Experts of a small language model: 48 SwiGLU neurons an expert.
Below are experts of layer 6 (counted from 0) of a mixture-of-experts language model. Rows are named router (the router's row for the expert), gate (a neuron's input weights, with its number), up (a neuron's input weights, with its number) and show model dimensions 0-55. Each number is 500 + 50 x the weight over its row's rms, rounded and kept within 0 to 999. Numbers have three digits each.
After each expert's rows: a language model's description of what the expert responds to. This comes from a sample of Wikipedia text that the model never trained on.

# expert 11
router:486523609586452493435487485564549581538564408476428514544485356468486447502450496501483562514476607530465497515516574500532502448482544511484440510561465514587504605537
gate0:468499629522501468488493533533412425505577492497569541531537398504578468514475539496530548519512442487504528506522411502473545454562488522486528461469433517528554492502
up0:459485525430601550520519572572469459486516531509553515528456422536550441478576491513542512492596491453503526567562444540531520495592480589526519523501444512474521522495
Description: Word-initial prefixes

# expert 6
router:483540530499514528422493508461477434529599518472479519501457469518506557519502517454440504482493596541474521521447538505499514498536473546375323499515514517507441527440
gate0:519399535472389575562471517463469441436461521491400515546534504433539507536480533534470610453572445477451494487389491502558504570498461525457538438428529567516513498494
up0:578557514518541476521514565472511551551497549556610566580442504554554509486389535361481457504486497604602550510538470583416579466555552540430480543567474433572460542473
Description: Numeric table separators

# expert 34
router:366454645501510477452495548494512484443440495566429584470529417580564496562448540511495522497479575550428476488516546449479497508475531521454487464566428514559524514435
gate0:491579519465479406530549489541507570435544494552453546600554456477529533532520504556547480507567550487512434594536399506456547554533569544402502486538484567444472461525
up0:495358477455583611524511502497416481504477486510590512524485391531592572524560557568388488544501558446421512454484554507439456507499486474516510485438434557607336485542
Description: Slavic and Nordic name pieces

# expert 44
router:444456508533517518441473511500476529468547527461453530525530511511518515542477575522448499491449574537416473487500525414481485526507504468440428433574516479632481584458
gate0:495549604477478483526469468527477497403491562572445515546464553494529514425438582564463483495459554506475443485481534504509517471469560525538495405466605555528535548455
up0:505448500483525448542524433539476451588538581436413477481529543522551520582503392515562522483406426530512472493512534469452372509471550527531463575567474461599482452517
Description: Table cell separators

# expert 43
router:491545550585500455415448598492472544441492493438455464536492433480485569483475494486414504467522588524460441423486549458487517507483484483449404448528491499572458489469
gate0:548519546511457574460491417535531431551514565529486582489498526447474446545441471518469550478536598519515427536486502401517429587541540448479584462446429500531468519590
up0:481562499515446499414532454480563460509510548564502556514554537462471470549453400456423528513539552473551419451469540403457411552492471443460587417430458651541488459570
Description: Signs and table symbols

# expert 60
router:460517592509484514430480497526509509520508497476454565466448496511567425543457557464438476509528530515434429505528590501429470506446538527466408486558495410527489572457
gate0:462495503539490484542496448492514574516543526544504479458411541551520555469483490526360517530534461511515558519523522475507506457434414522445470499464445569509492525469
up0:538467567493540498520432480533548524565546560536506485526483466530551595477501577521506485437493541603541465518545605514490541522624514526507568488512539413524506526557
Description: Proper-name closing words

# expert 46
router:440425572591594485441469508510562521564518535463480483453507448513488465567491537468529525516495545500461495497486590480444488496515533518445445450577500492554504544497
gate0:493468459603410560487383412476469514530571523536443458540567439533592562505485549518506601431462579477472612464557465509441469505531455506417499485582508532488493484530
up0:527592539453581425433533488455499467508575499552667485422496558487457496538443540479498487541555509429587501425424487500448556541525479492550414428484466565570519505475
Description: Table cell final tokens

# expert 22
router:452573651569553519481510518537546439468540519533384546477490441505514497596538491477456547448533604514484402512443505438501504524553477521397538456575512462549460527557
gate0:506517572527608582380545508559520541481444471401437534444438448488489573452569459495526455565508483619450483461503474524596493425533493499442546439433503471555532508474
up0:486565411469551527524470505548483395421566480516431494463598482543506462559464492505488566506466579529527584490580475496538556525545492596523497476483436533495572500457
Description: Word-initial consonant clusters

# expert 20
router:496519542552472483495561493556526513465473476557451469504462505546554459536469487439502572535466525527517537429497546505472456476451533467468522490580532491530522494486
gate0:491550473523533473608381488505466525576485466438454399464522521500529495474509561542548476455409578377525474558457541425512476546596516499474510492514387473516532490472
up0:391552518523435480539531476535441435518477462468509531497462597484470611469433513472519522430451487451575465464429510424548494552500476519437491494434497478518416544428
Description: Person role nouns

# expert 63
router:489500512465523517470452457454515520444587577522501554480589469567492498543499607476487505450529616546436481474500549493452508487569508524397478485577494527627489562465
gate0:604455509508517451494463554453457404569497447469457508503554438504509508434468597504468460471471503543534519497530604458553489509481445515475448544399551479568380503390
up0:494488541553563470510467484460457515596508408447432467456502561584533463477411558537439469419472461543543430496494545429470507599473423463421549507394444591469467540471
Description: Table cell separators

# expert 26
router:485475543607521499471491526518475533509571422506527507517404505549561490527498555530478535503474558495433457417452552509499477559435566479472475493541486562563527590450
gate0:563511588500468518504469451465555538490473549546523459423526483462507466504523436551590540483507583519488502450466463426477496551486424467469454452457473546563539536496
up0:566541526486534450448541402521541462464531503443466459527502456550435434507518494512487509508473552598558464545534402450480585507511589457535506581560564467367451525532
Description: Abbreviation capital letters

# expert 61
router:519514528496497479440500581468472511491479495476493443505519368504559489513455518454461482479554554550403493518429512431471464509501514516509459541482495550596501530487
gate0:490414493527434395456491549486540488507502555508447458506423523525493443496546548529565471482547568457484471527392552457463528582401533493504557484502540506560453507471
up0:571495534501544418512597473510480455604580593531456452475487498559513479506437567461466553442540482439555526456496455513518477414451568590585416599474494532490546530525
Description: Numbers in tables

# expert 17
router:521519609564499440367525496520525523531501492447473529486432468492494527491497511469505521450508525562460439421434572448498486440519558556492412478499475569458510508419
gate0:456469512507423423556501480535409489583550523506522528486494392491375483456557521444578488409559507544522447460525463468459431496517455479438451534509469504478562495461
up0:500541404547474458495476535537504494402446418445482568542424391511398521539469498473532427432514497511478482386548570484452479446581560447542522539375474401458571521469
Description: Year first digits

# expert 9
router:474494507495535451469502480466496491522471461498482553470500360520511470524442517541433519436543580571506450467517491542485471491527520512455487557547506489545532558477
gate0:435573486638467479587420573534466506564486504543433452357535434472438436406478505594553422522485517546558509521454427457438440475502439495512494516593427560536429597462
up0:582474559564493533412489515461460478549521520523535546411551580501383471492538481473524445479549511452568516601452545615480549517497638533564445480524483504482340522525
Description: Year digits and units

# expert 1
router:485519561562508481445520448535457466482400503519446503388505452544502478495433535528439535539545584455473501472489506472533374467526486461505470500523464521568513444496
gate0:505467533526510465387491444662558521492501541513541504478481414574583516514548486473518460557564438415544462510556441434485458483466531460536471519532535571503589518539
up0:465462521532398563483471440417487519523462580484463509509563510448557517434435485498389445492410453537484522522461556483468576418461489547582470582462571483491483464438
Description: Vowel-r word openings

# expert 16
router:461499643557473400507584535481534487500538456523519547473508391531481494468513539421488594539434480475444530463531529490510531453576518503467477484437387501500522514456
gate0:523566404562610506480426493578499553456471543485465432475515437558527459427537512568500500527452550529475447583550497552500479509541602528534563500467451526538486479488
up0:488461515467420437462507415423520581455473557563492525484478431509469563430575439502469556555567427559408538429490591566430500512519354532520507544509553578536486486507
Description: Capitalized Latin-root word starts

# expert 3
router:502450561496504446438550534591522521504502457499472543472427494465559466497485537445502523474489547558482473405416541482536489499538483502405446557573479551568414549475
gate0:497547536574513456577538500552423605491531486477539478524409457413481411545483482524539469493474517548447490431531455469484479450508478427457529535558576567570536499469
up0:402507521472497576490503464441469537496483531563499527551501458489560541485460487508539497540484486603452418415481496518500467495488443447454598549510541447549486545415
Description: Word-initial consonant pieces

# expert 5
router:497503535601558530497563503510440492499534445540413533419413499511570542555454588462387528430509527483422453480483493441482442456409535514465468523577526438539493528461
gate0:409476578527440580545483499541554482530488507359466510480462493568587560421582454400456511500519483423503548468503482409575520459438576482415602458508588377541492505472
up0:530464456383493415472479389501496530493505541502499497615521521541441402568369477581539515474496501554465535511429549566490518584607538529525521533421572536436468486568
Description: Organization name heads

# expert 54
router:442575560509477554431480486511495533547478464529445584440480451484509445519437545438518569498464527531472457522509537458427544543423531534466439543585522472509480556464
gate0:396515446374519440535592428460457543525519563452526583464515384463492504454473403483467452438559522375521440488508462454484466442445430513479513451505481529438558455510
up0:481537519428444536453533521499516408512553546511492585516539519524579484458510473501417446482558506488491456492562487480477471455483504435496520468485543561585514481534
Description: Surname endings

# expert 49
router:432500637525511477512506542479533414560480519483422599445524363516591542492462524513519558485501484519513510475520497495553514380508501515427419456520475496522460548488
gate0:424474630490402529509500595464562516454526533480520556488468586571522462479459505482522519480538525428471463471481481471474492496538505453453521462585526448465475382486
up0:426455442495390436521509505533430542470563450455552401412495521529405455480461603554477502526472478562564472522613533530445500504512519530482501506443537599499439536493
Description: Ar/Mar/Pal name openings

# expert 24
router:478471516574521567467519530543452532507519432464511503381475400497505457532475553448521580533489501543434455445505553474499523476425489500484397497626475482548508495497
gate0:522486454567414547535502541549501588495556479565533561520559434544448485437518486493529553511425580566397495540459539475494502419497521599467474509505510444482479350523
up0:511567503536502491504500483524465480551531460549462410529454398496520476557514482444431468427541444413578482461538547486519468430576487511495505550543542513534544484542
Description: Word-final endings, quotes

# expert 10
router:478516530619462500465557541587563481462598553525466517486535473502481491542495516480446584448515541557439553452479482402486537466462520473482415483484426571559458588487
gate0:523479539667447530422524476492612399460453593502526542512527502501508462509457460442532553499487505484366524473493506546563498594438511468542463462524545554421509430535
up0:562477476440491482506548515472461480542560412464452467470501522533392476510538559458521446503452457609517350466499492562470487464652526455560546592463523477589520486405
Description: Consonant pieces in foreign names

# expert 51
router:478499539588509524497488553549493488460579487533456519455452483505519518550548517409464560439529506475474462501421497446511422480451561560453481496555519479530467517456
gate0:564513472529486465477529432554514549512550479494496464462506509562439477490436478472477525348482473558588511529516360460552484486557553457443540490402535553539534511553
up0:553508492603511506552479533540513535543568628455437478509423522485565452491431456470560402535478581445490424516404473495484421548400452562520447539450467507536489484537
Description: Title and brand words

# expert 32
router:489554548585490483446453484591596572484508470522404556521442401537546452610519525542456550377469623516448521469517498454462478443547567540486460524468517559534513541514
gate0:577553549511469532374469529520516448468492535540450428516505521472526549468448516466463506591444514520544475448517449547488520462484394547493448453491408533568609543492
up0:553515521493457549392498599491604460437450589531493464500503470481511463423501536524504518555523459489511464505517527543467572539473366555546481405459424553475666560511
Description: Verb and noun onsets

# expert 42
router:427482541579523487451457506493524436539492549592432538506501448506563518609380559433457571546466526548501532480562549500522509440463519521403505473503464540587549551444
gate0:469540514444557467508319511550571492467459511375464500569569493553480533483514540465480397609482471525520480538543593546448476475534521519470498464486437472485423567426
up0:528616509414535508552488425469449558584546466508549444509516549513523497495567465513507567533492433428483546438421527470536526567496547580454440508504482474537416397529
Description: Mid-name syllable pieces

# expert 29
router:412442543483505434420512455515463451454510509471511541482479471484471457504482621475534558537476586501459430453453570382445405496558473505426447556568526563589510525496
gate0:507450601550475496404473590497579523576449507568528483551502532535507595519562518479457426507553510483574519473447444528563535555586472611542517520541521499523571487469
up0:495591481397506413531467452492451520540552492438493476370456494619517397532463481547533475489479567501487490446447498493447488467473554527646494493549392516490499518529
Description: Table cell separators

# expert 41
router:461506578508509534426433466506509473434460428521397521452465359453538485541433568438526531467436597529456466488462547447443562513431539513478422499519495489510467532417
gate0:495473537552581490529461451530490576494478470422589492491509446517471517442514482568533522497525527434515582552477506517521575480434473537581502542553558548492431494495
up0:482444529421484496583489482466482476548461475500460526498390518478476515452441531496475505416554505554464467512487599469550576587546451467509510492494432472537545497514
Description: Sentence subjects

# expert 48
router:482475558515497563425486610496543518535472519485478567550461462486454482546422485433501487456501540525467432515476527483466525514524510518386438501595536596515494541521
gate0:413426564484394526449505461521545481537411603545536475563492453500459495428540526459483498587472586523451484559555459464547457522504525461473531495551556466561485494349
up0:481508423491544407483559523451417524503504454520429546400491572519425472490544553475456517517524451492461455529398497427465515518443562528490544554454474447391525525549
Description: Surname initial letters

# expert 13
router:418512551526497480437530486485524437492519481476483469484508495513546609520461469502482511529575573544433462462450495478434451531544560545521488479458477514563462516428
gate0:493531491534521490421463567567535563481553493390583461417510486523501557468494497458528546500590491527469409411489505514426482418536478493501438441422493589500449526541
up0:553507513492513470448502464449517586472532500419533493495485522541475512527567448504476507532639468562538480511472491526421446397508442515540557528451480521479557513530
Description: Place and category nouns

# expert 33
router:386541641502517531468490562456519474501464557472475598521548425590511505533428633501492512528550496491505520497533497492534479447511511465426415592522464552528542492510
gate0:521454498528542440585432491486447459505554516452483507537454446529436521514534548497423345558433382465469497489522477552474483479569463535525449500495450439520477467559
up0:427524527464453520453539427491449609494526475469545451500559475518498527545391578479511555479466450501473516372416501433436554489506504463404440557547452481455467534444
Description: Foreign name fragments